{
  "normalize_top_k": true,
  "routed_scale": 1.41,
  "learning_rate": 0.00542
}
Below are experts of layer 5 (counted from 0) of a mixture-of-experts language model. Rows are named router (the router's row for the expert), up (a neuron's input weights, with its number) and show model dimensions 0-255. Each number is 128 + 32 x the weight over its row's rms, rounded and kept within 0 to 255. Numbers have three digits each.
After each expert's rows: a language model's description of what the expert responds to. This comes from a sample of Wikipedia text that the model never trained on.

# expert 31
router:118105139163099106126163120133123117098138099101049124101151173153112133141137096148106160105117056106136101148115126142106093125100165164129134130152142136158128125090126138038068133122079118121213155136162142173113076125078148165141126110170146153128102143100158160135140171116109090134133137165163177076163169110173122119158125159097161130119158148186119151100114133125092131112158162155076148138142138205174100096091105121090138139112107086160133128111107122147157119121140121107140138120128144119135115144100115146139079163108123092128112171085131071151120134172165083104156042095147136096021162147134176143087144139150093135112146118188158129087177144128129135086149091089128153140156123163139093105116116163092069112104127100090171190147156255110204151118102250
up0:130113096108139108136096133174117118083160116137118085134113092135132092112117142115094181178200113153206073191114069113116096179074060138116104157084127184167169052143123098071158110117144110095165148123155147120082132113134087134166131144122097143148078083122050105130106127115130101129114183092111065078128123077147121176090138103113113113185141105204158146130129178129151123186131144109123158138170111120053097104128164156102127108134143146092181144098194072163179182189073170158105153127147184156177101122115072161127168113144184105128122154133105133085169170120137102136121145120133148127112111127158137153091129138134105122186170118137102135163130151139082102126146114133131183132158119110109115114230108144146103062127098147153122153166085135157101156083053160
up1:090115086149111162043142124165171107105116077100158114093144135177110136155145117110051117141138149151112154106194117092143151113108070122065143167069087076076101072105063125124118124124127183175107133126110102128131170113114142225106100176086123190112156168164178151135214118104203146073082113114174096123139083083149141112080117090169095115181095087119091148086130147134157142147138133128118112122151086121141109115084118132083110155112069143165103094121071135124097123124084083119137162194144119147105167134129122058167099134110168109138126121108154124133086145123102099126139109125151136147183103115171151133113126173178147195131100107131123103087097145084142167156132116092147107155135108114086089061142086154196164131132053135107118142193074125134097130120166111
up2:094109061159058144141115061097166114085160171112107068143108143121148126193187132068114158124122184088115124103146087135151130137106142183122164113166104112122094152145113159149101158150041142175173150099110164102127098123169152122121117140149197125135094136149129123142157193203099118056140116130067094081127172136150142148168184148133125174063145120134180161087138105109086156161101123152155142130112085138138207102137070116122137161129083147172127119150131136076132097198115110097108120125156135110153091119127098152144102139132095188172188088090137179121144079151149119087135037126185112165187148109145133129053114075107124115108112126095145088112156117042120131131175087125152064149170120140143168140120151089114151145152125125142112171137101169142110152124152090
What it handles: Mid-word pieces in names and terms, e.g. Mari-k-ina, Fight-ing, superfa-mi-ly, plus words like High, Team, Saint, United.

# expert 15
router:098078121090122134105165147158132131116105157107140175136188104129148061107093156112086159160133109144112141103171107125109108188113069060155177124112176132172104176179165137087136117130092115151114138126071134087098125181131088098083118122156120114134125097084099102086127158077127132161113113140116139136139169127108097108160106143115122083118087134132125114103118116132143143147154106154152142084174088141084101141128148153126146152168118169144117052122152113166152121162062122117094146109158197174125129142132119118155088103095141099022140117142154073121127094177162111126126169172127134165119167153147104142128125184143162121185082146175109121106170134093212122177101120061153121105159121131128244150158121106243099186133157033152165137108096149119118193116144163
up2:115141124121084098146115130152151102129183203149139074113139106116114098138142089090114118106150186107099175135183079183114068109116118181119161094158140168116134106140105062235144144129095105135155148126067155110143130134141139099153067138113175139128139122135129110126141223153074124124131128124101068112115145180097132176120167194125169170112163121103181145103167101098090155174165104209162133162077080154135182119119110085111139122132099129153053143179139162123108112150111168166117117113144066085182119113086111128140130117086082178138169086121118137032151107155114072121069142145108156152124128119200120117083165094136159106155122164127137101120153084102122075148157054134165108165148125159105143152125173100144165151168105156142109189140133176159137121141149112
up3:114108160129134140147149078121152174145160144118148160146100155195129126142099136115061112135149146147114125111167164097190127142072146109139144140110198087124111110137153103191145154156079102128146201163101135104116122124094083078138133118121181088059149145091152161140147134165127124160094173089120146119133125135148169130067117086123167092171131128142177114055136147151174171153123100074139093055110153151082126139111117153113111096159134097204148156143141171148137085145106095100141197154174103115129095140110175070131144148170114134167135100128102121128141161056122059140163107140142151125086186131050112197107119098132121206124135139055172153082164102095156167120144074183137149075065162101143197176107114125121163136131121114075108059124105179108122107095131107
up4:165141123078099140122045137114139109131151146114131137165131105128214163145098141106112120160063139132121120141176139176176123185122166170118118139143187118176078122166124116141091128107158121079114176068150134161135105157132165139105149128145143120122090140101104137143080068203142144050103128143159205157194129102125125144131116102107184095077086114113116165113145101146174109111178164103185046168113150107137078148124148143162182167113159057120120149095161106170126078082114159152113103183120166137142109157142152125163166125139154186109133113128142096145075126176116120115121066147122128149094142139120077239126113117081101131086085141124099122142154091114133096054122108180110158157168131131154141111138123067174158155118159122127134130159051112164179121098192142
What it handles: Bare space tokens and opening quotation marks before quoted words, plus markup like ==, [, ^{, _{, and odd mid-name letters like Zie-g-ler.

# expert 11
router:178095120142147120132120132063101082146135116100091099139148128164072075122155191090117172119120117087114121096086113113182149053105111080119124137162062119198119094184138103091163167090082131223068110115178084120101122120130107113124126115129073158127139132131071149100124173123156154143139149082100114159146142131178109095158100128128148112140148158090145139140137129128101170175078146121123157112084156148141071139130116083135155169143144139212118088111134110117097122144160165099140195100140139156140123124110188156111151189114147086077121107128068116114079159116164131157135213175077098128137093096107118071071138121055102121134131138131096132131132112131133129164104094124143124110102134153107135135114126121042044158060172124110193140219138149136144110128089061
up2:108111057095150197095083092126199121069133174075125093171104170107131117173131124111142134129088148126141145113138179197130148122143093176088173135141128136144145180099109094195158112133066140132138116137083104110128143151064161136080125087146184129158069137139159111108132152133084122086093143064091090125124140117144118166155208164172162140073168186159140179100163133106123146164124092172154148146068137128132159119105028145138120171161080123157059122108149125151076124168130110128115100098112094116130126126131123177156122121101091155146150110076162111064152085132122114098123073131177147160159108109157148142131113048097114119173147108174151095111153112052132125143128122148155110190185143121098077180126147109158135156107156140130109189127180186101110114154085096
up3:111077152149158141088068061077152170175138148123116145107134130176108128111140133135081097142144176137147160130135084076203087105088126107092158136107156124113148120187164140159147123130115135079093146112151122149138074121118109090120136117112155124086149171096086185169162169175100109109087156101118144155060161141168154113108111117114127071172105114127188080031153108119112103150114090107164108112102116160126121109090109109116097133115121125155157129189085139108147106153140090149142146129172146121118042096128188119167127132138117129108092095165091129110209171050106107111209168150127114113109136082092118170099146073094136188141113111074221111131168136130130188129153118124130171076089156126138174191098098067129155155117147135114129130177097155090186122064108140
up4:168148110070116094086095115103159132154151136093118134174131108105126091168108199168120109159098150090151140091147148129198147165112114137063144114125163111138091109153112164127100091147147155118111105093174105167128080220091170131110120131142099171141070086155110099139072102199187136078111184115166192157143128125110150125106085058122131102161115109095125156084073104169161161132188174132136113178068150072135084127161119130197131158129194126158137123095146132176129127091134121171111155213170113161126147116152113131139133204129161158163110093122138133151084131121100166098155165153118083169147133148117076172121109099106123121123061180115079097116153053165142128081153141180064131166117148112113155115127090072117094154101141101150108126130108150139184141138128186
What it handles: Small numerals, often in table cells or counts, and the prepositions for, with and at, as in worked for, has 5, totalling 3.

# expert 14
router:143117147111150110110087118211042149156151119150100116107103118120124069144143099118106171102142135087134230115105074112133161137113158095104122120126176145099143137128135072169056143113127074118115121102133127130114113124135117136150133128078193118140132120142104158098196185123069096153148181170130089116121134119103154088171183122186062101088145118114124171099115158124157160121059138067128121145121096192077122082152154149120132131199054150130087168083131164103094105137130125089160131174086116120124075033124088130117109201119102169127121155100146113148115114152153125097201124080179135116187127064098168125118134140135110118160156090118081076170127150159161135148124100152125179113119047147111075112130154122118078176138136114066135101087126119172108160124144131
up2:113144101152091132095117089108130081099139191142137116159125167115161085156104124093137153084118166078160116086150082180149126123140117168094136120152056106106168156135151100204089115105093075086129187151094193086161130116143140140109032111165180134094085120148129121151137162145140127055108168123054104090132164147152137136124199183130073165110128081122163150088166108153102161127101150169166136131094099138114143113147060083105110155138108138122097117124142183127104117150126147096112137142133143138098134111101087140167133156129137140140194113074139173086118103108215155080144098131158154136124159156185083125090117107138122115119153150048125091111165090059147088170184148135157090154227162160128100169112117079174156159174157163098106110148139138108105150140142081
up3:128066125182139131135082116082094121071132104160144145109115130156118139085124144132111095123125151108083112097153163147185115116099126157121146082107194138121088081132122072180126123159073101117098157092113148106148116076098103123137140083115138115073156165135147157161156150173111100136040095115121103142102147119169181173091147133105198113165164148123200085041184142141118095185144148110138122090082142140121125100062064141091127110109099124127190154135037154105133088171113133141177160132131147138104111153103137081119134166184065103153111126147089133129182183048168086133157104167153146120094202076096152167109102120143134188129154151104170118129187139098110133100130076111111157084119101135117189127104066103115153151095134134130107098153075149109155120069113107
up4:170140126043115096126082139150123137152153120079062104191113100108145090123146172134098142162117159120162167101115132130185160166143195169092144084147150100121110098134121152124140102128157115111107118038135159127127116153175157130109108159137133162112119117119054137152062084177197123071087149134135155102144116106106185121145135093084134111153160129174151160129087108119157136100128147104125074156099138149088075057117116128124170177085130031126134129116158114172091125036131193208140115151152111153130136113091117158164148144177119101134129118165163094191148164130074109147174139156124119154111130120152083218099057122163138105132128149141101112120150085105135153062149108173113158154099158158108091142140097044140115122130184055139105121147089138100132157116129141
What it handles: Word-initial stems and common verbs or nouns such as sent, played, took, served, place, film, often after the or a capital letter.

# expert 6
router:142126173116163157121129139134126090249123118139172116102147124133082118126177117142159146087141137172109098113120116070140109086125154163116123133144086134136146124173133127130126145102090148111196115096121063111177118154094143159148130122137061156059111161104106160185155106189158112114134153106125064157136134103107148102166119186145203142089118054145131098131100112100128141169125124144111122159123138122188141107185129114139125108175108123126117151099127161124095140139149138085137210125108104125109189102125122208131137170158098036102143163106147145142129102162160089146136166115139119086183119083107105155197076160060082149127066143202136116131156117122135114172095146126127170153136152154173137120163249153120074097120136106123160082115139097138184136083167067
up0:102147120078103123120108139160141146047202127156076070137124154147103129131125109181195172105142084077130131143077107128124116166102128148113112130094095183203141115150138105117114179093158112134159100133151125126110191112194078098172154172148063180148062128115109089129148140118106087156146136106152081116160135051169166208082141135105107077126154091165094148142157193130150143089137105101049151172147118151108114073150170130174167156097091168109151151127131093180154125159133171182092193119143158168132140080132105114166129118154180108140129160135064191090168131151124127148164133121135129168135140149176113146139142091145126125168108136162135108161133153159135090118112148190137157127128083110092076117221135117099150118108134091168152136138160116153073166126093181
up1:099154099153144110083137117109156121165144138065131102090108137154164180126128152100126101152199159092072145126188080160118104099111107064168180157158063088129133117185072127107080145137159151126095116139143131100146155106178134130117123168106160056103115140119133169136172094127172112117119096107190074177114065122132154121111102154186108117184097070130198177118133159109109174129108070105079156138128082138106106130097122184084106111128118146155092139148133146108128140080156046121138229147157183136138176107126071098114083158139148151079181175131159088135152119139120089151125100122162149125150093175176142102144132172181135178135089121085114114115071105132108181106138166127218088153089080153086135072128109102148110124128110126134113131158065090129134125155128157
up2:111109122124167162117144099110131141067129154055152160152154150127138117117136123098169168124128145113193142073158062143095115056083143177094148118162094140109132144147099140160138115120093086141108171105115155110146126076132144157098098053203076113138116157156148165162175209142088140036126122098067063066146151139170206083150160148130108146090103163132126194113150091082086163123104094158128138156107104146127133104159060096140154158193026135166099099129112144079142132125175135122142111130112121147126200124110135155114116142133105166153184093127140147131136109189136110136145073125168109161132098157140060150101107070095132148158150157113128110134116077177134151174139080146181119144113151120124117193142141094140085169145127183153086134111159117115064130134137117
What it handles: Word stems awaiting a suffix, such as represent(ed), creat, consider, leg, con, plus sports and politics nouns like League, Championship, debut.

# expert 1
router:112151137179117110104088127119131133145213066114149154131134166111129124079142176116164109128101108117149112129130174070131146110114162139120156132149056160117137179075171112140139106107134123162245085092089099157155132156096115110110115187137115107137131092065113107098167115141075065121163175114110105124110146065158096113137125164148113109117122151163155140104141097107201141105129106131123130125114098084089121126138075137103133131131108190100185075101165166156161183149094108162137146100105086093148136119061124126143162101192063197145133154067108239126123129092166125114139095099096127150163118149126128142103124104109090157135090089105126118111126142114097134144093166148085146149135197182153090124183183147020114158179121133094087104196154139117146120118150108
up0:123168095071108147124117131166113144109201159139062108146055153109120114125121076150161148145155083088150074138103083113105032152146097190149113118108145183165170109140122086163102161074147127202133137126170147097133153137161106119136105150132099171155115133150084123136076128112102105189107143188152122135145116084166161196125179099132133114140147097167087125073130204168138142117167119110117152142151103134084077093137197140160151113111093192108159155089162098181146106179116179180053176128111116190165140113098096121130181082206136076135137108129086137113130169134095113141128130130163148132138124149156088128140146106148154116146118118176143163125136098181122061095115153164102149146101070131133122114161082153114116057125138148139143156157214123145131185141134165
up1:110103118130154124108123131147156121135130068100074126080111144116119143135124150120107120126143100132065146071151045122148125151126136076130128113125118105065148067133071106131137148200179198149142178128156139092081148065153205182139124224090158135121097156173122182144161110096190151155090114112124098107143061066103143075083133083189066161077096089091135121097142154118129143111150118092083135132118074121152102142121126170033109076131127141180131103124106203122081134121129113129167194152165159134145173101201136126161184139113163129120158116113133124143111159114145122115155085127139140194149123106162155142137151152145131173122066143142130104110090123098075155121121117124176120171111083136074154092161113086194139129118071108116133092116116144157071120133138097
up2:108105073172061164158088093119171099104159190119139113128098117138169117168150124102122138102137186146122156111100079120126102137113112152138152124150124134154079151151104063200139067163111055122145200141090097102159086130157204086051138128164116120103091125157156120125112151185100126048133152105113119074103145138169160104113158153116118144108141132132167191066111120125118197132125114166142166155045100166096145136141065129119128155105051135161127123065146137147084148136093142113108109071164090128190108114129091192125139136116112176152157080133116133086175078163162065108151088130131156128188148154144123126067104105093135123116190115123141138093145115046085134147159074119146119111117102108119158172115163132142141171150177176100164161121177150125097121137144111
What it handles: Word pieces inside names and words, especially er/n/ter endings and month or rank words, e.g. east-er-n, Su-mmer, Ka-ki-ouzis, later, president.

# expert 8
router:056091153170150111112139093123114178118156122179129148113196109099107148110128118086107095106064176071122147140133106100135177071147123093132122123088135118124165086174104138087111123179200148069127122186066141116128113073103150110109138117125152132157095092143121124077107080138076115156150138149121121094105122116145154109123119117166122137131135173122162149066131143141106152137121090127139170155114117170108166140126099139082126169189224117140151121124051193114140141099126151080135119153109122148142178179101151126085119046150075155138143113192096012101126112109117153147087138106076143134115150131098095128123141113093056196089094153112123092100094099154147130113090133176154120106135109151120146175122154054114185169081122144079065076128123101145103182177113159
up0:082144120053135102141125135147104146107170143168030091090083152135104079161166149145123156146183118088169094161086101133147091159099044191149118083112094154139176104098132106147106178081171127131131130182122102104103155082167151142161125165178131167120087090093124139121108147109139116151121145171131108107136084110179165175096184096147130090119130116151129135138141220147121155114134122116103222119174098124090079096164146138137164119076095149126141140123130113183179162197123160144078135178133172169197173100156131169137160118109150138132122197167113093124143141157137122129118089127103145132112157113159161149139116102184112144176171155159099153176144135192089092119104123162158168162085130111089141116224100144126149058153154140115114106175162140137127178112119148
up1:122103121146126107100153143150133120157105085097117147094158141161162160155138149145100128105124122146038125126121093090133069139135062095123128137122072095076112127149074147087169090162128176115114184137115176143053131126124165170135137186126133131109083157207127185141176126135206114131131112113187136086123075055175111092127178146167121128156082096167112144120095166075174159104121100137113149102151097146146143130052106166084117104116132165186110128122046155145105169090138063131128200106158123134178154154114105090187108159125160163123145140125150141124112131097107097137110137077137166176121114122202177102180171183160106166146081119102127109121161092123079148140145072134119115179121118116048091123135102136194130078122175117115145166070129114163130148100155101
up2:126059120106059151112165076131159110083157147136218098159156120042117118149141127139130145123149187116107128131158087110096113166101083119111113120133066165157137137180147112175082116150066140166101138141153112140162142109094157155115118075135147153148070098113130128100120170141125202089081088126085083113111099199151167125169185168146105160118099109102143130140182079129091151094116117125119087143130111127099146061131061110118128196168106164149099161099115181108102135135135074125123151145136136128120126132052125115138150214109068121185221044141085118099140172166130095088103118137170135179114148123153159145063149105082141119125093124104140125137150082089132157145191162137153139133152165167132144178094171117144118139136086113164107135107175135140077123113124074
What it handles: Prepositions such as in, from, on and during right after past participles or verbs, as in included in, arrived in, remained on.

# expert 4
router:143103150156114099152162111189166124149090109100211109124083066115131117155128100153135114184087133154107141143136130133115115114093184086145199108099172167117122107120129109100207131111108158094070151121131135113117088173094122140077123156129134134121137095172115149129148127121127145135157089129198146139109147187138128206144123117145126143148095105174056142137079090147137108141111153182158162125113147174080108088100137159117117156109181123101135114050149127131186156096054133146136105149143148112166147224127137117110156134150038138139128123145121101144146029156083170089135078155142137132074234208091089163158094126195142096169097095139139110150138105136101124098151156067176139121115131107106128084096118133129130115110122185088153146092135149095160086117167159
up0:099114121089117126138119110180171085113128155122088055123106133200114129118117113097091151157181084116182069164095093129113058137091119190142178109097126202169117087166078107122134174095116134161175161131122101113118178108181147114143145115151104164185153106122117150167141150106106086172102154125158083107162095068154145151103106128120149110164130101170115140129123194162162113113099134124107124151174110174076108148085174139162110099118133142101166167096154110217124137173113181116064182137137168126180170116152080110112151124155191133131150190154088127129125180067133169189162131117139122191164157129128128149142141134151164099089149110162142122127162167193100099100122141189167158170108104095097132140222098097117131074113119159119127148129186113163095155101107169
up1:119154111145099098112169146147164147106103088072102147102177177147152139149150151151078085115115133107049121097145099100117154125119100081098132134121110075068153099145112151144120119141205184162131136140116096090102129073192174185084115199070159096112124190153140138168146154094180167135081149093156058108176054077151107123099180120159068100149099095185154125120125159139156151110139141122096165147134081135135081168086087196121157149122133156155105154143124159147113145140144105116126214135161121143111173129155113104188090081156161131104162169154117147177117164114107098093082111109119144185143122122173106124146198127172150173132105118091104089114088106163073148145112138118104125124116114127103088044067108144151091100135120134083165192079096149143099132161146127
up2:087078101161035175116119088086144121119195113116145065131086141088153128154135166106153142089158161118149130121155093147151143093065116126180118140152126123129104133152123092201139132151114087158190131120118142110134166075128142136117094137145155172140121154168143143135105123213097156075108141128067065088097112153164128100143158179127131118118108098096134193095194109122072143129103082226169131119106109147114173085127057129112112152144082116142107137103065109135147164135120114064115089141122107116118123117079141136126113127105074159191197093117160163084130089138121102101136031137168128134145191096181093171089097093119172136155142151146162087133167104043124081168114104115173107147142178133126143174102154083119110144133147164120153132103149144099075109144143108
What it handles: Final pieces that complete a word, often before a comma, s or of, e.g. radi-o, pian-o, bandwi-d-th, hardwa-re, New York City.

# expert 0
router:159131162145100147104165148109127135120118148197185189103142157115129121128105124080141179132144069144155117212113130122151096189099108217155100135095158081153135164153146129133114143154218119065117122070083183107117100121133130089153167188119169133128086107084122171123114116132127178149135148125122110155146142174143162159113158148141141118077113165162114157103150133155088159117089119125122111168142079123108080181158090151137155170108084128072125072130120158102093118191131141177125119191161136150116101111150106130122088130136111148133176111105120101164148119169108046099172132165132107175087092127203107133151068137115148174109149096135171126121119078110112153127120100173189182118132083159116104039148183072100152173159157048120156117143179162161104130149093173
up0:098128124059127119149097143168131088052129119168104024171125163132136131128136103128153143158163098111155062092088122114088113189085098172144082071084142155168156107162133097102096131076147113147154159103177121114144181128148109127164146129184121133147090139135094106160111149057125134113141137151175014104168088079170120161145130146125126079138148138149112127144148234113133134138125124123067158163164103148110114129143155070127167081158109111107177153135183110159115119167124175177087157173158142143161135143148068107138151159179165088136132155185125169117126150201140127196128124161130108123105175110089164162130130122109120158166173166142097144095137119196099125158131155132139150141107111134089131134209104127178116120097139169181126130147168147195116123147073127
up1:120128116142134108103126085118173108119109142138126088133129125144130132148098125100100091146147133155058140113177097108100153149161118070112161120078085050097139106115113161101098135149180177161120172148138130148136137099157113149095132178104147107073121113112151148148148108169202175152128055140162113135118100079150140070115115162182123111153097092144158131089136146168130130089140140132154083107163094126149165135065105164056141120111123103187135116130197170131130137095124082131104202188149125100128173161143107112154164146116152187101176163118164176152085167096092078133135106106167153131125137108150147084151114174184189195107102135085104102110177096112085128108079120105167148146102091146058152038084126107186172094081096110107108139124091068129047065175145118
up2:137085102142129174149133085115114082119177138082163096122137187106105109166132087101123121091155162113116141097186124161128107136111094170122108121132134065178118176111139054192101099117090117109146170132113109129187103114171184099163074114183128115130068137106134095110133188132088103080134125141082126073141124122124100122169125148135143153135210152086160163091171128135117132152186109188175119134125094166101160131150048138075090173115138136151057097129164139136126139166064106119088145083146132098147096098132067125113150120103112137205142076130115139086116118099111086100122108150131154153159181091194128129105117097124096093142144086143080084101117082068156062151173084149173067106106109139126101173144167084144172148175160160134071143103111179137100133106130059
What it handles: Pronouns and relatives like it, who, which, he, plus final pieces of surnames before verbs, as in Sho-re, Re-ade, Vall-ance.

# expert 2
router:128125135128127128148142169156176043142099084085054120134133150132158154133132070186118124020112128188129180143077178191176160171122125172100163132145133144156125153157191137127122103133118093093105134132065125112156094118148152143116184118126100128153158168090126141118127080169121144146105121161107107123129131107087103069138185090104090153094165110066168126146133074133078168095130220137075143173124135097133245109151104112126113150077103115135120133173127138140113153164110127132172125077094128118121110116086100118131060165120144075124092105092184151143098188088127100118111109132142147078159121165157152132157108121164107072097147129125109124086104131121085119155147159129085049138168115070126125101147180185141202116100152149126125169103137089157108153107111155
up2:093081085091051136150063132110154120097173175114150110134130146117143107131147099087134133120135178120149135111167071198128115099112072159088183103187152165147144177141217117188124143156126058138179134092130186134129115108188136127087126116126141134095121091152126081107085223137086086057156179124116098125118151156127132153133164185139158118109195126157195194121129120155167159149120115183164111160075077104125186082157096143073138129120096156110081084157128122113132161159135102140135121157125128111130100159123082128190108164134117185183192110106167146044146111111122093074178126111098139127166137105187100105101103138081170117135143139101126130104141091125110124149127124065181112135159113129115157152137146105154109115180146162134113136145141177094105085129104093
up3:140067163110134157102122103121153131113137121155101160097078104175121123144148118117098127113148192103079139147139132096174130128109110065120186125100188120124091106172165099237099118197093091102164166121122164118115082069125122175115148135149134111090149167129138106156144139147069098134052099144125102158099095116139147114115160101085179132196166127127222106058128106169166121181194126123141125128165094178144122108115072171138100124174096115137153091161078157133129138142081127116128175110138147091096107142103132127167157143153107133169111072156130185113189153056150101131148107160160157108092201083120123162108123070144092153095150142131154135157191136054076125121175113136113124156111130130091165195116106037141122133101132127108093077130106134092141133108101101
up4:165127179076160090128108130123154150120171127088061111198136109095139095155122153099087135189138164126128134116119169137164112175128170134123124105153168126168088147111143113107096109136165141085143123056170119191106106183156155149106140156129129152105126155153118159119097020201171193055098131126127210131106107152106161123122089067077151191164141125098115137117080053110171150075168116124119061144065150122111089114104120070114141188162160097164103088087141115138129129087119119154139130157132146129132156122102155154185171129180131114102112088166163111132140102190134158103121104175119078147133161125130048169125099096116131095153079103127097138147112127104116140053126135164101112174138157127159097136108106082157149135079173114147124128122089130120227149132138094
What it handles: Short syllable pieces inside words and foreign names, often after s or S, such as ho in Ashokan, se in separately, po in poems.

# expert 25
router:117132165114128176136168133141129127181125197098172140109138150095155145117118150147090119105109137093116108119153164139159130080167089166143111095132107126098105138088140063104119050112122188159083089152105172086132093101139137138130055137091117153061142141155140145152108175136119157117115105120132160120107123124113118132128168162118101176119053118088139154085128143150189047116092121100108102083159110069155184142125112176093182114153179162142119198128108059143091120099116165120124168118104190157131110083180156131074172099128163169106170156135115102070138171180168135148167161121122152117098091091091080126129132147194079082145121126178179125137094107128166086070136089106139150086111089120153203136114073108139157149120108123085159094051118144126167106220144106
up2:111077099109073125104097110108145136098128157160134082093157135077122136123113109079092159098156169131083144128179056121124142134140097195085164117188084133155113181125150089177163130120075116152149168138075129086163155112157153109150118129185162107192142111129151115150124147156108083066071109101095104112118162156193130156134083148136154163095103135045224157078172125103107155167108088183173108131111113137059156146163091078123130148123121148151101142149097113126117142125072116122117137135123182148152119063079069151116156203116116201203185105150123128111119105114155091119136109149162164174138168147175127147125124091080170114131138075137130112133119129083154152163162099080146116141151099155121157159107198106160141141179176194144119149110134137107096152117156076
up3:103105129108142174098154064111143153136190107153135145141089117141132136144162165158058103148128131061113112104150141109165102171061120102136160072150179131155166104170141098159149103170098151122139184113139138113110063079102116145114162097121140140060156154123140181166162129129144097148071102160148143164079100111160127168133104135097176101143190099168162121065142118168191082171180078115126150092099133172102091084136045161079174123130104123131206142164087137143161138214076124133144137133154156083099099165135180130117171152147135081158128063138142130135166207066177117142140134181146164136087107113145166125107101130127126162126149153133130146145147110078126127125131066119107162083048119079127129136105100085109119147112127116075117106138086169072122144079094121
up4:124155108107141061112112092135168094154153123066107132178130122130154096139134188127112073158113123129111113141085236117178087195128213157121137125142145103121109143107136105131124107147158082131126120093116119204100126183132157168119163102115117115149087109120123116171055067171162126033149170125161193150122138131098168099140119087124109160131168163142127164124106067113163106116161150123159073145136156087122072110119156094109128092135128057108052133119138096154148117095152111172133134152131158121088174110136135118162175183122148155087156091125136139131121079167071105136141088155106082137069100127119091178143064067120127157140079096128086135193165098116166096060098118178150110132111157144115115128088101074118174126108130086155134067122070116161162130172111118
What it handles: Bare space tokens within sentences and tables, plus words like more in "two or more races", major, design, and align.

# expert 19
router:123124198169108163094140117043108167132133159132107186166122196118110068128196109125145092146205118176144134189090146154138103060115073091149120090130107152147124175162152123076124129093153146128178175139139096118138088013146106109111155090115153118127132091063136096141115073080110166123127089103054163124112130132103123178140125106122131116145072120157088085215143152119080087159117096143099133131177178075164154151123108128154112148162172107101171122140152109120152162101100110161130080124112100124122157133132094129108179181166212148166095112100111109122121074109032126112078136111107119124082097141122142067085098168093105133113131114100102111135064110141099124130169122112080105140109143150164135138132108153083134068189111124119082119140147144133155138122105136
up0:148134154066101088104137102160106105095152164164051093171053150125104095094153098129110148146155114092109084150122122135110086176099081162166078134077163221194144110166075108097145158107129090129143171147169152089116150122109098120112151181145121144136119120141067108131104085053068125130097133148097127060100140126120114169104163119155077103155161200139139115126164189126134173175089111153100166118161094112122133131124142095144114114102132144103167144136110089167109178153092137176085148161130107108141120117160080111120173154159111101175131149188097139101161181192132113093123137143104138137083158117164144125146131108177138121109133170111111145155107173214108051172099121122173186164138130072112137071206077140114111065077126176138135138176115131122122147092105133
up1:113082071153119116093170104120129145111134119088121115142138111106165187130193126119152085130172164079128095133123092102145142096156130068152092135117115101120176128113112150101083147154124116156136154163171107096115161084181169157116077186049132107092081137130144163157204117147127174105079133161122098155107101088157119108119109184187082150174134101188166116070118174168175121088115111112064117102155077096090120115101118173113137154117139115120060114087087135191137087187130130103135221131122145143114161105141098046193143148111217141162173143149163097158112161136075079148141116127112147159141135137160134098114158160149166157133137115145072123098135119115109113172146073098136071150110088132121125063132092170174120067144072156109157152113108080137078127142131105
up2:109143141189099143090127107115152132088155090148070031165136166103121105172137102130119159113176135092161166141177095198135121101110107187097112135171106159152112136123133068142156146102064094135117091118064121075165168107125101121161108111170149066159054159170156138126167206144152129110125100140067107154089113150123147097139197153151126126114176123111157095112146113168112165126103162136191143133132112210110205150146091135083122148125125131182042108117093113092156126124082152168109128139119144149124138074109122121132102121134112163159176066145120144045142065155139077139119106120159110146164107105144091132128133102139177091139165126113155153131146097049153130135204096137137067180144155188109112185117121112130137148190134119162132102133112175096121168165122119
What it handles: Table separator pipes in results and election tables, the prepositions in and of, semicolons, and pieces of French or Dutch place names.

# expert 26
router:125162151135134094137099149102116142184148141130148162120144138112145118149124162202128140116147079179123148081180211159158141161149093084138099177093128106112096132096102162129120105185151148121127141079124127088159158122144164103141075114236100084139164189117135144088121159136108137110113151129142151119166117150100195126128194160113082199095128154162095119207198136157161141113069129117097161168179102119129146086153119143128164103083129157121155132181165106139131142154066179104103110178147187174123134134097095055096103140136049114110147162058149121110093127078119118108156084127136130099164123108085132134054120165131112145124176127180126182130168110121134156165116175107139098161103119119143155130169194149103122125168112054070163135130134163124155179098111189
up0:136113077102174106144107106166148092112161168134079111130093097115105117115178096133154106146145049069143126158137109101152058167097073106108120149076146220166114052168118104117104192102119136133163139115138124113125177090125101093129162186189122168150122122135050129112097151102136117128129160163121137132131073128142142144136173137158110146113155120145145118127144197136121161134149149105120158131161098154089102133137147162160115112108086115110123171132109109222165123184057193141089143176088141166159156101130075125151205105132131114117141176157138110057131145138114138147135137098118180183119150108164079132105128087178136114146140112106095134139136105150097106125113156185134155171149065068098080159227131093112145102101115146159139129169154152133121183037073159
up1:099131078129126116071146127150162107101146121115082148099130130127144160159163129096114104146137124140100107080183122127116178127141076085133098151130100101024128085088099146113118151160155176135114148131145170099121151072175141182076091193065172174086099180169093131131159151169173140139088123151183118099156130115177068063097114124222070098164125090108120134080134099139168176109156122135083132125157108132125101138116115193100125150086158153199113120143122162126175134162125134115127186154192120127149200136186102135130165113110136110157157166081178092103112131112113129161112157153135151179110117087157158077174143151177118191154127162108069121118160153121089166122121135098126106225119098166101118069113083098161123160131103117134156150134102108145053121115116136
up2:135109049118056178140104085133179155100192161115140100101171156093194069148179108091120173078129149080116094086139080147142133121112087158099147121126143057132081184125126114159134112168078127160179180128066160111108126134141146128093069130141157146155099125123174110148123155131080093082115116109120085118078172115125128137161147138151138151095118203122158151076165108067079152145111114172185075147125124213097171122149088128120099162115096109175071081156067083155071121148120106141123145151140125084116123100101079108120070139158094171158156097108184098086120073143136102096133086132136131156126171122167137099085158097138155116106130107157097101149137066112145144133166111137188108167149104138166121149144145129123105139183195114170086156129155136142078108110135067
What it handles: Final syllables of names and words, such as -ne in Arlene, -el in Carmel, -u in Shatuo, plus table pipes and said, history.